From a checkpoint of a small mixture-of-experts model trained on Wikipedia: vocabulary 8192.
Below are experts of layer 3 (counted from 0) of a mixture-of-experts language model. Rows are named router (the router's row for the expert), up (a neuron's input weights, with its number) and show model dimensions 0-191. Each number is 500 + 25 x the weight over its row's rms, rounded and kept within 0 to 999. Numbers have three digits each.
Before each expert's rows: a language model's description of what the expert responds to. This comes from a sample of Wikipedia text that the model never trained on.

# expert 29
Ordinals, N, and negation. Ordinal words like first, second, third, last; N in coordinates and station names; th in nth; not, is, and w-arn.
router:513481522480499476524530509458480525511520492533454476512471484458479527500484511492510524485467482483476506471498492514504484521513529550489540532531517521496501512504467487527456529507507435506458490517555511516520461478487501498502483535521524502514492518528515485529490477482489521481473518521492474509531530507466496500552519451526505497529516508484492514485509438503522456532505518493508536513460520500491517505472470502479483495474536510513490488489485516485441513510554484503549534531556514499485540526527491510547502517512520499450547549498464523449537494485525483469
up3:523508552478487488488489494446482472501548514514499486488499491478541509450491498508504523473509476498507491465510505525489500465514513518520484522530501511483548527483515513553518485494475495487540515524567469439488489524494541497499524530525557485462496496513471546525559485501515527466473500479517477525468478480486497484532504497507485508516500533488548466529493528526526503497517507484508518510507514480527548478535488508485519517444486511501528496492536472497508493495545475469524523482461506498532504483512541536502495522529474501527499522491469500457495470410470505471
up4:505538493516518475535490540519460527529534450488472509498487468496513523534508517511492498479497479486551518477509471480508494479499460502487506489478511459522471532469487502498450550487504546504439524490496505497507496505480497476466483509535474485501481524501493500529458499466508454490521517519529485487514539491469528519541481458503473444466497494529506482505517517491515482548509462480482506503517471519512496495483516458503485500501520488519492544493491558497500458506515546539521453451483545479472524523512488546497537505473468484506536509467455469488540521493471530544
up5:505515460489524486495431488524476474475543508470541453471490504484518534494537493514513507478516495479465471515422509514513453527472532470507542476497474502502511506465479479500510559502468479489496503472485465491488481502531467526479488481447457534491480472494556567511496471489452506492492456509482476504503490470454510479530491510454465507502523514492484501487532491479496493501479512473486501539526477543496498474511516465488504505501502507532537492510502491527493489553493511497538491529484509478472503521489531506515495478486464493463506491521531470470496485475519433521
up6:516464479499520469514489504486524486460461513476485499487490535513521494502469542449496486503516508515513508502473466479515497530514490439525501498485511468496549506483498507510502542505525496519486526502567497506509467481457520465502522472505499457525546505467485474501485505518502521555511548505456529516450493503508500484501542496501516482493572440475501503496528533488533479467485485493453504488523476505507560480498522423534518504498488452522471518507483502518499539489513500532521525495522521477512516492498528529475557514517482511477488483497557512519516525525509471486
up7:509520452526505492491540481480499488443496488491452507493478485456525483504508512505479497511497515481496489476465486518501500504501523487555503487505511495481535523489466526561477486506512447477536455528511488479486456453496501484473463535519488511485547537517482530496467518540477476502501524501520510523510502479516471500516528503539517552506494451540488526515464551479533471503494536522500495468448475488484501475482463468497522507477498475524522502542535520468467494463511499509495461513504505526463530495486525514534476486473525509520549549525455492489511469510491521553
up8:493507502498480505507503518462504497523543554512495498533472504455463527498522483522506523498465500505468514514525518475502482492503483504503513468529497514471473492512459501507492491478474472460503506443495554485480518468465493487478467499497474515537486539507508480476464489487493473500464521516522457512466549479491508519489525482451502501538518459471539517503500478525548489510501486500533493510481472509458520470469475513516491474493452468524538503475508545471464483501574521482488484474497562515495492473515476502498491523531483518469456544481476523464541462463520521458
up9:490523483471497456487521556491497493509486462520459495458484485486467479493473517539499465461492488520451478490507534531535531515541467510503480510466473525534507514445514505495502530516519456478520505437508542519506499464495519492467531522521465489467522486488482492499505493510493549460507518497478489479533472481491488542544459520546492466528482477477502523487553489485547478501495506470527508537475450505465549509470462482497492531507514491500472513488500510503466469512503520481527485513490500453487518481482519475520492508568521483459513498499535507495550507501500491507
up10:478486535481491503546506498503500520540489516580531477521511554464523504508491487510485522513503502500487512523509531499524488505503484528481515500509470533527525491529510529491507453487481503462483447490472524488507498541535492519467526502508498521488478512548493460500462527490483506490489487490518491525524531467555516506520491478499469493487513481493512535542538498529476502559478479503473497524528514473476476518497458510534476464502529488480521526522534523471519497510513503460474454495516510472469516540563442513468507528457532493537512512510465534465553472472512497481
up11:483469492544516455528552506496503533452508536489485468481485524499496517500475470487526517525505444490488496504481511519490537528488571496502508499480511527469508482453510503557475494500452510488492530534544513545466456479493497497478487521437550461459504481513471495457490474489509516482536500536510480526529511514505477490503516478491510473499488432523492513437534496519501531527508492486462532488487489508485484496502497487481482480483464495486474488495474501492499509476526462496496520504549543489532518504502482475544508491528492536484451503491508524479543536522487472517
up12:523518486538515440479544557479518493466492456483482505517539500489513503479489503476507504525517458475501517541481479524520494508541463496520518503515495477552523507518533467467448516524492458494470485524573516507531471454524528485510541540547531473498488527512500469538511531504487490515534494532465485509493523463503505506565460515473529517461512461508471507536455504522495503495515481489489535533483484517500501511463506504488481518473516514515497468511458486501501482486449465508478452527514487463463499522526487506450493481479500523486506491497473514503486498507500474515
up13:514486485507546492574553487523464484532533509516508520506483481481498492496462472493491485434488486528513440478502489519490471492496462511479476542519486459449504510498469482539457503502531492545524498517525489509465461523530506507497471477509491514473500513508496480555499472517514521487502499464552472519488512496493486495495531503517508469485484490506454501438470495499510476506480515488428515495486511474491509507510455490520515449460499488466472506519503525487531491483485492501535449494495523510484499495484502473499470503490494515513498574465480466483516537434505521501
up14:479510511497448511479494491474518548534520494507474538504509468503495527480499521508515531443483501507518479544523494545470488460556512533531481506479478516532505482478469481520511514494449536532508515528508545471483493477511512523522528511488486562519465493480510502503454476519536547529504518474494497526524523489457502510488521488530494508474523487541493506543479489451542486491499510509488481509464477496497540508485413492526465491505511482463486473498503518499510529487476452516487518525524521441515492504518525518461540532528525481464546526513507498474520497484496499507
up15:524489509502496503496535517500492477535484487533500505524484503543484513514509492493513467505487493493465478470514460486542513516513474522512457498477513512513503484484501511448509480510498525491489532434471530492489511477514495510530531502501469498496510555474566526535478488504495487554484511447487487465492467519454497486524515451465467488503525494491524459514534420524495517496536452482508488532548550526454521515465539494508480520561518521517516467475491491504452467470529527474500451489530526459515510498524500501497514488507518512494506474498486498505483532526474481520
up16:516510516475512539550497519495479466501545500508482494556500450503524512482512505461496497493536486515520488456488528513480467503503496515549498479563531542515509517516484490524514522527482512498508492466559478473496484484458487507513513519499521548511494519486546514495492519501498541468466509482503497515515508534531493521484533446504521479551507537494526515466470481460503484547467496516524531475454483469502499529508481466503482513480529507463447515498489498526493518512509492508550515488522505505523535467499474505518502493537503522499502545493481517467548493501419553483
up17:525487490510499476484538492471497549512478472493485485511520490481484497481561534485481549504484521525455535476519470480519489528551497484522529500512504543507521552527516498487479502512506529533487474510471511472482480453503537502501496466503496524517535485472466494476509521510499478491474454485468485482548486518500466503465539508530545519521495512501450458508455513488458484529492496497543482502473461476480511515486469506474501548484498478526523505484476511507481513441555485480544504519528536532454505466528501506490504523539511510532454532523484504468513469484515505456
up18:545484530516503510524469524501513534492513507468487512551487524476490522492496489496497507475455512455521551508530460506466493473502529531508519505501469536553510516479503511504478483517477491491504464507540458535499530531459510497486487489530500467530464499488530522487525429498471455527442524524493507507492508502494506510519508488478479510536495483533550408495522503519494462529499487497470484508500517506487490514511490486506482518502504450519530528519522510528490474520488490504483508503530533557454487490518532523512472503462481447465508485496450490448519482471529498502
up19:499503476487502473492532539493528471489546482505483484532485464479457503488471471524518508441526463477494457514498489496483469476452511449506559503537498516525481482515481500519483508517542452495516514525463477527557510480483510485490495552556514480478466512467517488509502500469465539484496478486472509502506480490514524468486448512503487508498483568505510508481481499485484462495479474471491499507500508482537549480456517499488514524509461494503492472476525498486504509559530530461492529549451493543488522501495527476492509465496493518455518514516502479484529512501508490446
up20:513475485540512478529519505467522527474529493485549492550502518498508554520465513496485508463517456503494547515522475526493488506489523528544526479479532520547473506512427511528502492528491535512481510532497500526458476491502513530487493484521525482483463469527494561493493438529491475477504512540481486526524474499461476506468475487515503478519489477483506489500570511533528495513503523487422505494467538499517479467521467512494449467504520475488547505505492501482460545505482496509468504491510511511511516453523479517530497526549493498472469485511504517501518500506509497496
up21:496455516490502487477501473485512541450475513543480507501503498492511488514504478461459504563470509492483481531510511488507473479506523475503522522529468546524490501520538479509456544472494479457539492511530512562487459520496490462469447503501530512479471522519487493526513483505481520524483504532527535477468503494531503472502496532505506472532520488491536496491516457499468451524534515487461489522497493499493457448493484497557482496501458518507492498510458485468508508531555457471525484560520543504513521524496463511487483494511512547471507544491515503481489490487498514463
up22:493515540522492532522483525490501479505487445509521491523499502471477538482501513462500538504506482482466528499456520512523473499512461521531545515495481501541452506525477501474467525526498519491485538488498460478506448496530521502498479499460482529527530479546558522509525524475506473523506517544528492537515526468526491502543502467488524477470490474515546526503485451474499556523501511492539518520519525498527527488456538471469513556476481514519490491505498543478519512490494540528496426495510520472538472491541467512494480496475499494482533507513486507496508492482525476522
up23:491469501522505514504502530523491491485470492514465497477484495477512540545491500478537524495540492515465492522518473552507537509490499526483491483476455499446501482531507540471469505509470483467467479541556532524524543514516540524458499510525509514514489532456491516510530505510472508529490504487488530513470502496504522496523495464519484509605484513518517509508484486498489463525530518478511511500543518510433503508432477502511488482500490470461489481485488458484475469542527548512503508496531464497512515524523497496516449504480486486485514512470508503497485447456488472494
up24:515485486465492518484486496512455495462567488524533501512485498438484509511523498506496484503484492457514491493502502551520473477547491474527542482535509515499512481543503501526484457510477482464516490481486534493506468472478500521482550544519495480477492499574515503483499485491510445543490475502513473487536555510455526486517512489494432508500528484547499527481521478522459546508502506506503509494471483498509509476513534476461491538475504532520516493524520483523521499495496423528472485501474483496476523472503480488486523507534498501505511546487478473493542509499496559488
up25:484471493509532509540454496494494533495513559585535496483475525525527532527495483511495497523475516488536525457520483518501457495477525510531468483514468531486540510521503538499482553495478483462500513495515490488529472485531490462514483486534494508481493484511509507499519477503493543500507503501466483500483536524499476515519502530529534510507457552447487500518525481504513519491537482477493502436509535463467503528494506480515491493519500447497495470485467497523506498572480500502477518501473519521458508487524519500511501477502452485491506545489464515504448429499473500486
up26:507481490500477521486510507480506538536494485488523493534506541463467483511482519478506514497498489499482488475467479510505485546493472535476483530542506455463528506486486471503537480508505554506482491526441500556519500493523473516496453574507481517489528544500489487492493476463500499472491540557508510491515537522473488479504498445526484481514572534507501496518477477484469474477446510476510526497441516486493520496494501507497523519510490463519508467479522498491481490499521559533497489498510516482487543489552460535531499478512481501524495493559499493486556510517485474505
up27:501469482532495485493512515579468510497543492524474514471501503488471489509487467533519525511487480485484455433494530492500578481518499501493514543486474525559477509479518486514493529529517498490486458513481509488499474540445500475522502501484484463500465537457483503478530511495501493469546492505480479488556561488482506479543526467476501521480511533489440502469487513494509487526510526505522493460489516506493487489524482518480461503522509516499477487460486514440517475509516463493473499487520513473489515516531491497491522519486492489502500510563479495505543457477489530463
up28:499505476502492459494506499508488458507490508508487507557469494513526546519495468499549527538485471455490460470494526517493523517542546514491513530521496495460490504508492500457491537512511466461467473519523469460484478499469497478507512509511510472541480484526497482465529525426484521503493511506492475487512511503493498492539521492510519509520497517459508457516508470538502505500523531507477519501505520484553470496491501530477470430514509471501471504458511517479479508521528512486527494519472457474508502548511523495503530490471504477508570565549557490497490513502477540484
up29:498500560516495513554524473502482533491476498509480477488495507494508482508502494487473479463479507552491517535507493517522509527503511526470491483473471482501501515502509548508483510544523492472481513501560516507549511516480501492443444499542520522500490478501503476492495513493491483503436477507473492494513479539513531498505491491496475496563569472546454535499472490497486451468507479512503494515537506467470502448468463460507466532499526532535564496488528486477502508510515466501505481523536523522496493539490498487523485503466524471482535540510487492517521495437477483500
up30:514473547499538470463515485496512491488522500504519518503508488475473539439485488484522540522549517501511437515536501509485460489510485477574536483514502497480491482533541461501530471517505515563484541491469468471509486514490522485514505517508495516454467511545499526514512471510508490482464477480510532492534531497507494467551491498516505513517459485503511491458508501479502545524505503496469509500488491487519476438500459531507471534508533503486489475515497514458441548547525500515465492480501502446461515513543495496493505512509451491499483508455522510488494470494494498495
up31:504526489489520511491476477486487478528500494548482492520493499526500497520507519452481528457448487504505524533452515516528488476522483493506513479523498519493472495504515498510489515494445467526464504530523493508494525435453492506497538488463462476509502567469533464487491460528523537524515527505453518464505516518528554497540525499533494495505539482442540508487512457533529523513517510511531526480462534464517548491479513441487506500488486517513490499478490550515494517508492523478571515488529510553477516509505499502508525478523506507514544506514498514519501481501532481509
up32:528483466470508503477537534492526515515556463491489480512527541527473474495533482483525528491522509537481518522499556518468473518503467471469490505540489527548499471512500484476443499500482489459469451527503509523529502518500513492482504493516505488540481500495512491524537484473512499484513486524456499499504486505467484481531509505522504496505485467503468572489557519499490476512546518501500498527460481499475481468528512540521465511522508519530523532503503509532454528492500442500534487507492521502454526542538508513480514522477508446514497517472468480436502527490535490466
up33:502514500522492475501497487539505496511506521500484499535530504504470502498481498523521477480452518502484522485500521516492502496543499462469485522493507518512527508449475488484511481495512480492482512462432503477471507509487498518558482491473530513517548523481546502484510545523521525485482504507494507499514554521477508482520547476494533490511504467428483457525503479496518506476497508499483495524468507512443541517531465467498514519473464498488494512456531554466500486483524506444529509456525473460467489507484552486502469546543550529505489504512543477495540503512478445485
up34:519456484486461464518517496491510484491522518496444494476517488449493526489525463529508464506510480456554469502472530522500512471518496543480513512477493481544483516501515462472483527487494558510507497474533514523500526489507529494511494480490478471500505517523552477468484583529551502472491473487494491526486534506498510506511483472463544501519542484492511465531514496503526473501511497483485545554460458542463503518515465531518485463490493521471455490487490536516473503467497505488516522526530528520462484453488520523496531521494468504492539514508492508467493476532490513515
up35:536518536491497533532492474450487519496515508503517487484491458492476494518482491517511473497470482498526560496458477497462517515505567516498503481525509527493534512519478481492489493491502471512500505449517567508467521495512494535464497520484521508452536504533471523531489500470488463517469498542544519492509495478461533517497520459503473459504510486556487458523496463521498497490458509522459495540487501471488504433542470525539514519500508469457481461486542504533475508522523532492527506510524489493504497519494468538507494485537471489488497505527540493502531504447490472481
up36:525473475481501497514534492472499471510489474521476512519513508523500443474543504518530493497495505527509542500499504521486498477466488503496497502527489497503471500515453556542497490518505478559541465514501481459530515551502512494544467474499509457502469493477522544517490528477531507476499494518507539519555552492491509519473487514521498495505443513493511454473515464491544472502488519502460489512511526508482517469486459472543430482513478465477479537539492516511508463463504533525457460543493487472504512477508519501525535517531525499509477480490463523498511472489489468534
up37:531539513515542463549512515451509532555489501515480487492502501481485486496504548549504514490482525437498556504485498500474485533505512515495507528502486500557511476450432541531533473514530482508482478483504485458468475493504539510508491505510490475505546493517515499500486494475539515511487482545523501485560499512456486501492523493516501476474510558478524479494490463503498526504503523498560458517477501494495509467488497468460489481470478481488533535501483510487461518445492455528520487512492486497457530461495512520510482521518502474487538470520478512458494483477496498504